config = dict(
    normalize_top_k=True,
    head_dim=96,
    schedule='wsd',
)
Below are experts of layer 5 (counted from 0) of a mixture-of-experts language model. Rows are named router (the router's row for the expert), up (a neuron's input weights, with its number), down (a neuron's output weights, with its number) and show model dimensions 256-383. Each number is 128 + 24 x the weight over its row's rms, rounded and kept within 0 to 255. Numbers have three digits each.
After each expert's rows: a language model's description of what the expert responds to; "comes after" lists some tokens at least twice as common just before its tokens as in all text. This comes from a sample of Wikipedia text that the model never trained on. Tokens count by the router's weight.

# expert 43
router:113104104117126150176150120155127132147119166108138175153131082140102082113141084135145078167085168123077125125119094124167144137164114114145145153120161108127147096129087104131135124125150119162162101100158124144117116088122115128148081127165136175127093125093190172084146122115114121125159130128177130083091116089120147080105077121125116174091141132107119085150094168134087123147126
up2:110158157126134113137154126126116165143113132108122137164138137082114113091163118097151114120130141123128095119123133171134154102119099143135104131117100137153107120149148126167127132145121126123166132116121120138125160128157128152190137121119109132153130137120144124076123089131162107128064134112106122102122118142132053101135150145129123111133155175094063117144109141120136166160107
down2:131113143120113170170114127068160151122169114137118095124179131177141121151134129119144137108110163128167117134115096119126085112127149145165154125103122153111145104112111083108116092126141122143139127114124132155138146110134104157112133125089125121101076140126114113149098167107131115137148081115108123136146148114158112157085143129157158114129119093133133088104110128116126150168128
up3:134104057119176104149151118121159132112190177120102128104099081172158099106132153101114148124089109120134096119127134126146138163139137113101147115095128129141132108116093103113125168112146168138129152083100130151102117116130154116103098101189107167134112120128189099133133087124127179124167130155143126127103197121118122125104137149121138128132115146157106057101142109132145148155082
down3:131137104097157113124114123117128168136109099137109114101110194137169106086129095141081160114089121130128137123177096126192162114116131118166116119124105094135171085139091063134099144177125147079092118114068137145135138125110153118166113161146159108128157118094154134177121130130124153115143111158170117084139123151141180108118132091145094152154107119141132122137152130114166148127125
up4:122164114128118114119177142139082114097109133161080155133119159114152127115132121129140139127140187152122167131098105068169116155102083134103140162131179114156099121093127103132136104101139138098136136115144119153129153109139127094152119127143118098124085163153145136078175139150151128109160141139135143131106144153156152162106181161126124158095147152170135133179133125123090108136106
down4:124152136118111144125153180152161126109142176105170117151142116137123085142110134137102134166092127145083119136134141152120131111169146096111100142137111115140149125109125100152121133168143131139119150011107145141096180165106138140160106096102124138152093100116121109150080117114136123147147131138138154083117092107106116124110145144091137190116106105139136134116157102111156118127134
up5:141176116126169104121131194092143120098120166157100161119128133113125145087127127146125105165139141154147156145099109107093139123152131095085133156156097158137121125116138175131153089137137181124126096103103095167129138148132124087127133132128161100125162138126143116155114108112116155134142066098127141098137102133112127146118095132092117146129119096116152115129127141190176124127110
down5:124113128164144139126130195115126102150150106158103140130115100164150162151125127134145136133157163107089147137103112131141123113122078141168103120110157135118171076132110100146114131137135131101159132129128127139134157090115104117157128094121117185132142188127160097104095110129131156177105128151162094124080126174159124127092171113142100117116098154133150096108140126102133119121169
up6:112121137129107137111159161152126147144117096122120114148144123092106109132144166160093162141139165170103134106152110095110133120148122098139132181115109133125124133145089131148070131143120134125112160105090180108105117146108102154132145153160142098126155080146102075131105145137099097162081152135117146122141165149106116131095166126137112126105119118144141141123139135103091117163131
down6:107156129135137132106085112103132128078106161122134124091133119130121128162108162143122127115087123125158116141134155104188118111134108136130110122150115107132100152150131133088161122096106147066097165082148127092134130117092155146158149147142123148159130127136123158113147103149083096151126158102103128146112145146184152117117125100141115142175115142138166150153132117119069155095150
up7:155087121132157099124104111132110114122119071113102171123129108141151118126138120100111149118131166146126104058157098148178146149146089099157151137134131119123117105169166091147101112109090136138122132156170138089123111139153148099135114072162113100129097112143087124100126140138155148166123115110153140066119099088112132148119142120148156120154118145115174158142119128113094142119132
down7:127120140159164129159111095107106137115086143214128153135150148139122162137087143141146138142113163134181149139092113097174144146169119114123098151138176112080153158136121136126116085115112118142116119182128144105115151138114132121154183126172144144133172125104153117131165126118159139138102079134119134107139130096125167126186043093131098138129144148126086109147118138148099093104120
It responds to: Dashes starting lines in infobox and credit lists, and field labels or section headings, such as Born:, Personal, ==See also==, Order:.
comes after: "\n", "-", "==", "==See", "Personal", " Order:"

# expert 4
router:115118125115106128100102117141132116138141104101167094127136109177160157108130118137150106162137090078121100109148130087122137172100116096142120121176159102124120137160148146100143124109131152155121127121147139141135118132138146099142116096175110119109149127159139155141115143139138082187140132183141120140110134094104169134118105153102146147130108122113109104122161156151157115159149
up0:182102123116120116108145121133113157164151117125150138113119149164141106131060164101134087111112117076160149125136148119151164145074124082125127151082125091123124139139136115114138151129101099129073110093120144137113186115116159157115132125094132119149127114136125111144156084133153093108167150127095111166083124127127118119117123130137127136160162089128110104106132143132151121169163
down0:137141132096136130138105138117123133139113091126113146107117112150146102127116117091157124147125132100076139126109134130176131151094129124158132127100129110110112120127093150170142122136119115139136135145152132153096119109103109125126126130103137128095172119133156109116134120071106118121088141187156159109177113117123121152146127121107162094133104168089138128099134085089136123132110
up1:146128075122139140113147129162131176134176152135149128106127111138135113121138116143155124139118109122087076093159085133114095108122107120135109129119143113133146161128130133115130093126101135132117095113166058126149091125142069143127127165128140156141091128110129117130108129124176104157150136145142133129110155131103146176109107139116132123117156120131129127105170146139103079172118
down1:145064098116167096128095102088163119120112113102125104120141105121116159146180091109135126108138172133067162110149119156120159114125115127125115153130129125114119137080103105117132148157164110102116101107166156125148106145140130171107162105131122130144122150145089119141166134144122144154105170184125161124127103071144135109093141158142136075116107152113101149119140130091133107119121
up2:155121120118172128142098143113134120115125130134087127166135151126163131124129125152114172138134144090081106186105104130108133119151129135135119159130150099122135091126157132117134144119145131136109115140153132121116114102172113126170111086119094113146166097124128169107155144124166103148157135157126148109117146154165112095133140089131151141129144128109124102137131131170152119133117
down2:137174156140175149110111138104119143152151123132145098125152148108115101107167120114149102113165138056142104132131086097120111108132105133183133123124135168107126107126155112106146101124149152151101116111121113105118146108076096180128163142175157142149112145112150101074132172084184153106142136139167131138143096105127130150115133154152140131072119090155141113133137134121112156191127
up3:114144125120141152142178134143118146108164147129145148155114187122120161143107143142168196166178134116118130113149090108135139154139119086131114109103171095134107119152113105094123102107116162119068109134157143127125122079087147100145149120150123132124139152105106127117099106121097127083159129138106095116135129126149093123139115095056137129134127197110123102116151117129121125129148
down3:114135123129141130165146096113117134076116110129125110096126164156086149147116119164136106111137152112122145146136154111134084150129155201106082137112118153153087090119130112076129127103154125130126148140125146138117139099089149117135121135126088099100138116119102102186118168132159169113158125090145107143146107130171139149130118140159160097102103148136137115110094136158117135130120
up4:136102133129164147117164122132114119178168130117157114137147139090133107152101108130121173100134149102134136154131127148148079108132108128134126110168153094137143154136123104107146111171083136143152123153163142134114159117141120104151098132152174114104057123103121156136098092117103124124151119166103150157108124171117100136151137135138117128111121123093132127101138137144139146115146
down4:136144117099126124116136168115157104133153095181142126188127159109150094109111148115153096136125124127139124119104092128155110136146112190124142132087156101074123114140153118160152109119132123092141119123101137115109063104123108110126116122147070129112090127183136143138111124128131111139132120129119163175127122127155092105116133134215159128126145152122112164099100161105164153136142
up5:144137122120134093135122130078134107130086097164147112106114164117114134146058104060146134105100167143127151117160122082133130129073125145161132081130126122127145141150133115136132165143105146076140157147104093170164104164131145138145124176130121118157102138088157133141134158117116142107148137095132130129112106087141164144139125138153125082171140142143109149106117114141140123115104
down5:116128141120146121160084159161134116163152137136096109078151142136137091120145144159133109150140120104164139157137120143147092113121103125098155139156145130135129150151119130177122138127125132137096099108120112092165138157119164108101140134135105112145116156124149097131096153156158133180141178092146164109110143154130110080100114144108122129151083098123120138174122140135104127212111
It responds to: Past participles and predicate adjectives after was, is, were, such as used, released, based, due, vacated, able.
comes after: " was", " is", " were", " be", " are", " been"

# expert 22
router:132101106180104151140104127106106097156135099112109132137147092177207110119144091132106114134120128126154105131106155100159122179155090138155101104175149119143129065125132113143103165099121197157139155106115140129170109143130138111154134117155145116115118123161144146110119119122128141139129120131135151138127128133114110134104145135130167130147085146160154110113121112160152090154166
up0:095101129104172147146133154162101123090114167130132108147148156134082147113167150173152108129105116168164130128132126145141161139083114100131131145109136188138157144162150117111158155102138161128094126066082139111158106132123138123128141127174141162090107141123112174138134122143050116103104121171093092140140128154127138134166106138160087116155150113152157159114107147143144127129114
down0:119163111120133123164107185130144163109130129148164140129157129112125100115130125153063145128115166173135111129128135108140174149174121106146116137102142110113126120161119079122109152144071110116128179097090104133147135104121093113134136110148084166148138117072103144134149089123117107120125108138148133149154158116145138121120133074132093176129121129121167108132126073131156140112135
up1:155127131110099150112131129111131170113139073123139134166104137153180095133152151116137138096089147138151116133154074099146136105157141071143153139113131137120141081115131116144098149119154097122087141125141071158069123105146143136119133095135154148119164166136127149180136109163123100127158134124124135140097108136130115131183125124145110095139105113111138118154153129149139088091125
down1:179108105130121178140112146146145127108112124142107144112166115140091195112099113104144144167122143130123128136123149115156085091090149102120103140135095118063113123151158122126133175093089135153132105180152105165159119142099097140115170149150117151118114130118096114131168088121117082124142110163121112136110134116143135126112124165170145125102133115145145136102137182129111131126193
up2:125154148164139083106142086112184111130148145112098127113141144171150121154128154186131105129149106116126102134155080171117129112118137143148142130138118149121116118149142117161154163124135099135167176102143143136132102157143135121096171106111161111163132145141123114164097158102130122122164088148124118157122108175117165115127084107153118105153126110131127171099112134140095124172115
down2:122117146117124087160164103111141135146160078132136118090114106144160084143185164105137107120139145120149077152131120151123084133133173094205114157153163144105131115092157158123128147120150114126107107122143130110058145156150133113142109082099158129122125124146104164127165121124123179130100140141135125134087100091150087094119205131125104144130129126070116099135162105103097122172087
up3:133150107111108123125106115119131110077177133146122158138143140150148153178154133151129147147130130087128100130130152115094137098109126090138125120148132136120103098116138133098081129170138137119146149127126145164131161141087139143155109149098121140089139131171066145159078107130136151122119114148151114150141159126130140125171118091138153144101095110128096131143112099120107130164127
down3:136115126117115097171110128129190124103134121126140141128169127163162163127149130085134180125114099140120106129124177122106092143119132096132126054124106109115115126183143126137070141182103093138155126119131122112145163169121189117095135096128141124112163127162107111138145133132080079179107121092125143136123127103140120154133125141147122127079097098108088063142147132115166096132130
up4:139085158149105092148123133125117129103095107138117130127149175144131131115153117155126125114156116120103129126140127116086071142135160127125121142161111153177088184151138114145138123113119149137098117150106065125119163118119159174116114133148128083091148133136125116104126079117131127106136112121133118126151135111112117103142132122091135125114155141089186162147143097155140102138132
down4:122160092159147132114109113117095089119148110080178128105152096104066092148135125144127108143121113148132097115111144104137088093156125131121144140167158159122153143093154139110140155171093153149180127146089186124104107113114101135136151144137099100081091174147112128162122107132135118143132114116151164189193158085173132108126105113103158125093122121170131192100111149156110079126145
up5:133127144150130108143170068130174103162066133099141135093157098155155146102079119129108130100132128080096135167145163098100119176181146126096109175142134109149143135112153158158134106118110139128157138203110132146100103126123128129125129152149106130171124118133133106140119145110184135159134155121120136176102085130122111137127124090139177128108110123059141097145133106106106090124146
down5:149136122129124095159159094099166137163096115087164145108108125171169121128096131127116111124154102124104104163127145112065156136158149113121129145161145111166115117099142170167134128105090121134112142086108124144111097123135144124147117127132076118186108139113108141147115158092161139161127114115131154174139108130117151133139102074158166109139140113093102090129138151121099099114144
It responds to: Geographic and landscape nouns in place descriptions, such as Street, town, River, hill, coast, water, railway.
comes after: " the", " a", " The", "The", "'s", " its"

# expert 37
router:118122158151078181154092076106148095141132123121136169133139122173121104140126160109130119144120117159116110109143184106100120120140126196117139121146123114152129137187159172093143137117130151168107094121131079138125146135137135152132134077136093122159178070106144122143137108126149133179145132141182144102104109088168132124140109105104143162104139118151133113138097144140119078136123
up0:123098151132111132126139147124124095121143080182114115101107197122125140135133135168087119124097161098101115177127126153146137154116147095108136152136142169118139104142099095142146107117108117173125131135178194074171158089105067171117152103138136118141096128135087179092124138122109088111084123101113132156098122164128135116127141115130131129124134151102155141115093119142107143150157
down0:121140142126168147096144151119140137123115126128095118149119114126116177115131129085083131146079073105118127122172115110135116158115130111096139137148124113151102160117149085141106090118157144124132126102151110144162156148132142124148092130086132153105102171123115153147096130130176125123136128102148146101145110121122116118131093128122156083162160095221096143141165104132166087132155
up1:103110117111105128109145081156106082150139123141118115153122092107126104133116168139129082126129096070099106172129140110132102165123156105143139122126177133087162092122110115127073136122133150110070128093125102164097111095141098131141126106127083103082114114143077162118147156134113122126115113107145152142154105164151131138140141105159110157132140119108111135077116104121115129138143
down1:112125144121111135110157152121127141145115161155127117156145168129149128146123141140141181114106172134130146102134120142120192141124145114162123069137116167152101133160133163101140141141114116157159117177176126144115136134121183139068101105127159114164142133101155134108090149155114128141158133127179125146117127121153120106151103119125158095117118135140099126188140133135143103111099
up2:127130164155142152099113150158107105152094103114113135120119080138155149154149133133091136105154124129132113098124136142100106175125153148134106134127116121098085134152102088109134166138124157137124155124088140142165152092144096148130106120142149141136108130124112124112122135138161116159109107147160139160117132096063135124106105120163144102099105130138074131154168149111144118118139
down2:119107104157162136115152134149123071150159171158060106158125098139162131133114125093100136108149072119145137120159111122116103126103118131148136089093097137140119134121152157113121164142101126118159122147087140095120138125134119145128136098141120145143153137187119074136136134089124114144145095147143134143112090133109136166095126112104106102118119114153134102108143132151127136107132
up3:117167110169138156091153119087111122155142136149116080143141171088083111159126139113112136083094158116135073101152095099132146088154145187130159148130133093154132111114132114106124138154115133176135124137100100130122089112124118126159117115104130127117162143094157085101119150155120154141129114128134150108118110109135110132141144153115117128119151110121105124102170125153092150124118
down3:105137115118150095143113139132160098091124150139136165119142097124107135107124140139141163118116153133101138142138147140161130149092145113138110108161143134092099169104112177154121125126129109137168135081096181093148148096094150097146126120127153113122131165131159161107103142130054129089146114136126123109129136133141104158111147139141140121122105102103154161114118088099181150129128
up4:118134129125127108124100143166112169092129139097105154128154144144165111147099108171131122133123116106113118131132145143150117105111092090145136129125047170093150138126098145161141099137126134144116108119114092112118093104125135102156142117117134147155131078142118149121110132110113138148116153123097139138134127135124117146124159163154137127141111147106149146109111148161129116090123
down4:152163133146101120120133126147119153116109161120135106098097065135130149152127142120126139137161161148127141121095099145141115110060127139125133147147146164120117144121086129119112162143130141124103134113178114145134130141142128132123073126134114129143097120098147156111132150143162133144126123105117080101155085141128188154151124086128132169102110127139148086150133116156178140137091
up5:157092122076133145118132120095138112097148100127126112137148131110147134137131147136123124124143118064157128131100163100131188120152147131108108133149160144098168096102111093123064128122110133112201179116157141138169095142123093128143155112134132138120096142089109152087176129125152156137131118147103164164138106151124138107133142098109152134125161118074115077136119124168153100168138
down5:154121136128132099096143128130125106100154125145150140139114136121117110154095165130116094129144115127079138177151096116086108132101169124118185129162097129126104175148136133121169103109106172111100143136127083090158150141133091093187154138139104125119105108140139122202116169141123117115171096113123130105147129139092111147122107127130148167114113111132120099115114134102142110118168
It responds to: Past-tense action verbs, verb particles and that-clauses following a subject in biographies and reports, such as wrote, served, became, out, state.
comes after: " to", " he", " and", " He", " who", " also"

# expert 38
router:104105166159101130134118143149121137109126113124099135143161127117128101098167148110144133126116174173130116116159174119149093121121122137131075142124093141130155159138141095149122137104152165153155145106133090137151112134076148107151073147134164176091096121122114157116144131137148104070128185082157150104125152095089097144118127118122156163147111140150154090096068116171122128139100
up2:141115157128164104133163101108123099120149132145147115119146174169157110111108141137129134130142140151131103131165136131142131111095213099175150123120142146167147140131111145176149130113111097121150127136135135099142089139101138134137142145138197126092073092137087111124098148128103096172130124135140085176103097148155125185106151118144126170104103101123152118073121138130148111157124
down2:121143132130140133122111136105099106150129139149173135144102128094104112147101154089142135146097102112109158140115122145136084078152139138163135155127118127154197123141147086144084084130102110112085136127112136092120146134128119125138116158158129106129156121121094090091161119142089115148111090089096103162136121159090141112118085086116148116156136122127150104102102137143108092116121
up3:143084113102122123171121148110135098108174150085146127136183133123136078107154116128074187129135107138112108098149141118131142100165115140164101145091118156121144157140157157106120128132144158131136130137116155140150144147120185125138143145067135121134088120093126136165159135116130121179134136114134134127161113112133132112131167107148125135142128123153113101101168145139131150127150
down3:105151140138135164138090142095162140169117164166140106139129114160134136184148102147117128146163160129167160115107139128108145152129146133132117138140095115104107122090152147125134153139130108166136109120118133100096107148129083147134152172105103143123127154154104102116098104110164121131139115139099143093150114137129137084109103142156133113110145130170128113121133081120112131096140
up4:151099111143131147111126114121129112122085154171075068133138133100154115133119119148131120156157119143124091130120125110133116152146132140104121156137117100133155161114117125089129098159106144128162151137131118155126140146137136100160131121138159102149146126139164140147165149091086142138166132110082104133148094140128127145113133122132108147109133135099094125125132150163096078098125
down4:109139153139121113139136093164147138095125118155168157125124165090132109132141096099146161150145135172124127116140156120114149119102125142184135106118126119100090112146116094152115170133103132068110110149156125082084144144171154145202121121107117140165110157127121136154107103161141118119135131145110150155115078129110145109125137100112175146171117133113118166117136131127099103128138
up5:147083109133118128125135164158145175125121087148097120065129103123131127129084114140131155124168124123120121122131107086133150147152103159086116130127128145130107141110112150116103142105133131130109140153124111145130118111135205128109137104141165126102098082120125126154117130145137138145094173099137148131103081155138156139128113139108138116115175108103161125128131152102114127088143
down5:106134134122115134120168083087121135142115124093155118164150126113117110119179194129157103085156092135111090087112159088134133129116143139185124096101162105183121107163109089083105168129152124127121132165140106155148147088107102145122108150131075129142129167119150151114122107126135141166131116156159113167126091108131084118109097110128079160126152145109132111152075117108115131123130
up6:111139167158150134165158094122118146130134088087131154155123101095141196112167129148114138133087108117150129109087146164123153127156115125091125105159147127169133137138148154134131135156141104114107162149170086126137115155131138140163142142122131134080096109119130175108145076095189171160114119089146086087117164115111116116117108162131127142134138140173112121117123140138113106139155
down6:115068107134154109146116119114170152073183130170142106118126081134096121145121159095124057172167100123104171118173134107098099142140117101138126164102121123119111109113117145157124167113140136095176139064117134116085143098148115126144087141153127116147149119145110118114177121138118116108118107137124144119153118149138121088136152091108125094130125096135157134132143124148119143140120
up7:110107123100134150149107111101153130145141134172159133146166141137085153128090112106107115158069103128130122098145151090112128157120073098137143092079131130131096143124115154167168158117120132133125120135126102160123144127099121144115126141118142144137111117168135128068119134109133165126143149105141158165124116109155112118144095104106125135085117123084121090146137076174088129154131
down7:124124128149117166109101133121124151167128115143110118142139111160105154169122140099115120136088104169109080099115129137117149133106121056130129073109123133127129160126120107134149101116130159135092123132111099146123121148107150146139132163156128142075131107162114147140134137164159141128112118124115166187125147111140131153171078109142105145103113114106128132146116112159085140134143
It responds to: Wiki markup symbols, equals signs, pipes and opening brackets in headings, infoboxes and tables, such as =, (born, (P, |.
comes after: "\n", "\"", " Binomial", "}", ")", " Website:"

# expert 18
router:128095117138087135136134096107105145127118178106151150121108123156204094126149135130122094111143103119135105095110154129168150129125117141127121125176164168112131125145126144123172119109121156158111111121199137116146137146119129116112118145105102106089153096108135149115162128107101120141148116119130148143088149117129148115123126134093141101167120163153124127092102129178127118121123
up1:165112102143108105129143126142113115114134080122135134182125148099108122188144167159135143116138158128136105141132121098199130150144146116135129126147076083108123123124119125099119139115108136149149143175123114139128140133102151162131111112059113114102109149145193120130108153142165123151133152132103116103137106131133125127158142158122114129108139154131153126084140176135117124100114
down1:160139102181077116139138126135198117122125179109121109148113092119123163122165154121142125119098174128078143142092133097112155149133089085162138095140114139142141104134122139135085132127125128148133087138184110147092097174134105164129129122092124162131067087167107078181110113142163106135180132125160123156109115156142108122143127076132173159113124142086108112115102132145142130108133
up2:091124116143164160092143123152173086117112087135159121125158108149127133121118147093133148129064115145144128083170118117103174107119085124115125140145144150132095161122144135129136146137094115132111122116142137120101093131158138134130130153125155160106133122093072141147171123111136090113126131157145091085133155106083128148138141165139120144090126117117093110148130113145161134146175
down2:144124092096137083179119126157143129167115096120141108120105154145123128120174161127164128107144157145114084151129096134144115110127122158121161135128155127112103165087136109155137102134141131116143118148127145087161111155128133120130128122146120106138093109157174098141155076128098127146152129121157145100148135132122105098139154127142146136132168136139127147092151158152122139139138
up3:142088150132107095153099111144132158116116141137155154158167121182103143110092131124133141101140113121113146105091166124111136130130142126165126136137115171131129139118113132134127125126105100120166157082132142099165135121086080108114105129114151137172159149120104080118167142124132137195114167123159161136091100136113162119155140176167151114097150129142072123102143166143145109134123
down3:124109099134072134113137092159205117156120091098113111141098092147136126164158138109122093116142114174142154089176078113116137107099114130087141118171125068129179153109150137130166117134086144134113142147125140126099122099156131074120095131143100164099143102158127151118110103107129138122131125160139103129116104106138152147104183128156152129139095113157097146162128154115130154135095
up4:126085125146155140129129149100115124103160099082106135150139102130111124092124153134121148130133119112069131094143111132144156148137172133097168161131125137158113122124138114085103096123098160179147114107131107113120127132104148168149121123080131095129130148148125118111150087156122094116159152115166131124153143114136144154118106063132145098106108154071127069090134112073126122194085
down4:111097111119150117116151152127130140131172100124102123122161117162145129129157101139072097139137152132101134139149145127126135132144130121131152084105160169086126139119105128123098129125144146168130159131120122135117117127111144125120119102120111094111086140092146167115181121112149106132139171053160127127142162128159166115141135134133118087140106120133129105142147138153106150156136
up5:137129180108134134131132094163157150147124117110097127175131168145188121117157148119116106144146132095129123110128137128144123121156157183148167140137120106097157103148136089126131091146100135154113157119126100129100141141092128148145143103193129135152136123157106112110096142122139148104176133160178199120124109107103152142142138108140111149127147066122138068127090140156195123163087
down5:135142149123126124101105127139160088169111155111135144110104144088184133105156145125112137136109141146140139142131119121078134102133121123153141121154136102140138124118151111151169127124133119162121162143092153139151136128129095105113135145132133090127149177164122136093078115101144142145146132162145104099121080123107137154116109149097152143134133078113153111084144130153143122110110
up6:133151111162118127106095151158092093144129111105156138117155150120096114103085107107141091091117114106134148137125135121157190091109133112124117125156103159115100150132092123076162150150101091154089134141115146154128058131124167105135099128138122134092110170163150138086104136148137107189110147142179132136112092157130093097125112128153104132096147107147110139134129115141167124114155
down6:154179118141126156127122134142118123143129118148164132152080120111159109150082172093159142112139138145131104096138071116139133120188130108108151156120126097107155131127113101147122107130139148131164106117117146120160068166137120132137135148109118136129130171136112104155117130112097071092133155155115123089184138136125137135143158133148154145125170133109088141157149117128089122110080
It responds to: Nationality and discipline adjectives and suffixes in institution names, such as American, National, -ological, Electrical, nuclear, political.
comes after: " the", " of", " and", " a", " National", " World"

# expert 45
router:130137135149114119145139113155106116123168142086141144141156124138117119184121099121151149116105167147163137122113118117131106125137134117090089114137106116122154115134131147107134131113098161147145114121104133096113118121147129088103105123105102132158146111146105152100151126157169091107138141156146105176122154111118114122154160117064160140124110162059129113121127133140078096136099
up3:097164157103095142089126142108094134133143123137083132118173133136117120165143149120091094137158081100121125137126131107118101093154109134146152053146128120157119171119159078132127122123107174099115142190097140130103148135138123102122125091134121113154052124134154160124180142152100133110133132088126124130139157141137123172147142153177080082118109122134132115146120102129114119160151
down3:150120116147137119132091089135184127140104124118162149144101119147186130142169116146175117112142137161134120117131116116110174166156136155131094099067117147117136097186117152120114088140135106095122105133114080137090130150180123104113126077113147136125125131153134120133107096125141137132105058115127108110125073135133120130148121160145145139095158120070122116137160138168113127103078
up4:094135125147117122165157103130142142139075106123123141105138137118102117119143145107103119179110117124151104107112106139148117118104143115084096134144141132144120143120116135141129121167115140146112090094114097117080135110131142125128101127107152111140065068167163210135135123103102152114071098112159082155179126106098163161098142170125141114112128157132156171110132156163126081082120
down4:107138107104118113131162126152139137132117073149104093123122135138111116150092121120125171133123123179085115140125123071112151106111127118164125126097091099113136104132128132163082132116099130140117146084112095137144155168142104163143168145133144129172131171137107107154084143133154166104131127132144154124081194100144108140132138122117103151104137172115146152136106147101093183107158
up5:117142104135073097131150124147170116116110142127134164100124142128143129094128111121126137172151175142172154143122107115115129164118130123075166123098107126158137129144091138100136122184123124189137093140154091122102162139126111114168138139122161099117118119091134143149115108096139112096119166152116150129135100123135071101152131129087161209115072160100127147134128113135133061115166
down5:084137148168129142146133190128107122178093158141202154170124148133089103105108098142136125094114129157154116159154128179137120145127106140157127124103144160125113099086125156154068148103127110121116155140151145143137127120131132140130138079102130126129091091140128098155109149143099165120136152124118136146108128150106099145114118162126097150126162086090092154167137161155107138097158
up6:125131151116152102131086115109134095116116116125158119143160092134133075105088146096179125110104151139109153097090093096156131143125104106144102116109111120159163110142093159093121153137127132168125087118132062145109121125133143119107093101198126130128119119111133165158102131109154153136132107179172105102122141106154113125129142095158114141149161151177111175141182143133130127132118
down6:075126145113141131159109133129135135154108088080124088141166114126155171101121134145096151173091163099116103131134122095117110135071134159118134119147095157131121108122100166125153107156129144150135135153138094137122148151119128133158147122137097148159156105074130146120088077134128117128149141151124118123152109138167134078144135103147124164175148083111141113132126145128145131111125
up7:131120137098135143118167116123090082120144120123118135147171089150135126112108118111132120156145121113145162120153092125114123147132156105161145142096116125109128142117125064088162110091081132135105103104145169136084136126126111110149132167118062115118097095124113135179103114150189100107108160125143135110126112093114136133108136150111116156115101144140116096139120143160105161167116
down7:130118103154118138103136157124153085101121138126134099121119139138113091176127186116133147120104111102129092096144149130070136161131135128111144093125126115123133137145129169120157112125159141204135098145081111146155166119103108111112120138149120099135136112159150104120121125115120072126167144128147157125134121147121145080054104141157157184147122126156127158134145108132105163093129
up8:154133082110128112136099173131147105177143111129124123118145148117123115065146151150134112137095133077123142138114104130116130129109112154051125137106135166113149130145148083115124161160117086130044126138142116134087117087115131159151133143125126107125098117125118144137140175136101143154085146114119110132144123105173173138142156149132116123120148141080111102128156149174136121161119
down8:125116154148144140113116146123133135148103104156185158093171098119141141091130155116108085154142121168091120122083092126096110126160095131105172129113110131175146153149122133113139127118130132119155141114188120118132111102141110102118115134092114135170137087122134151147116123116150168111158122127094103162115135170153055146154116113116098142155141131116150086142178110141122118114088
It responds to: Pipes separating cells in the middle of data table rows after names or numbers, plus semicolon separators and the Year: labels.
comes after: " ", " 0", " 1", " 2", " —", " %"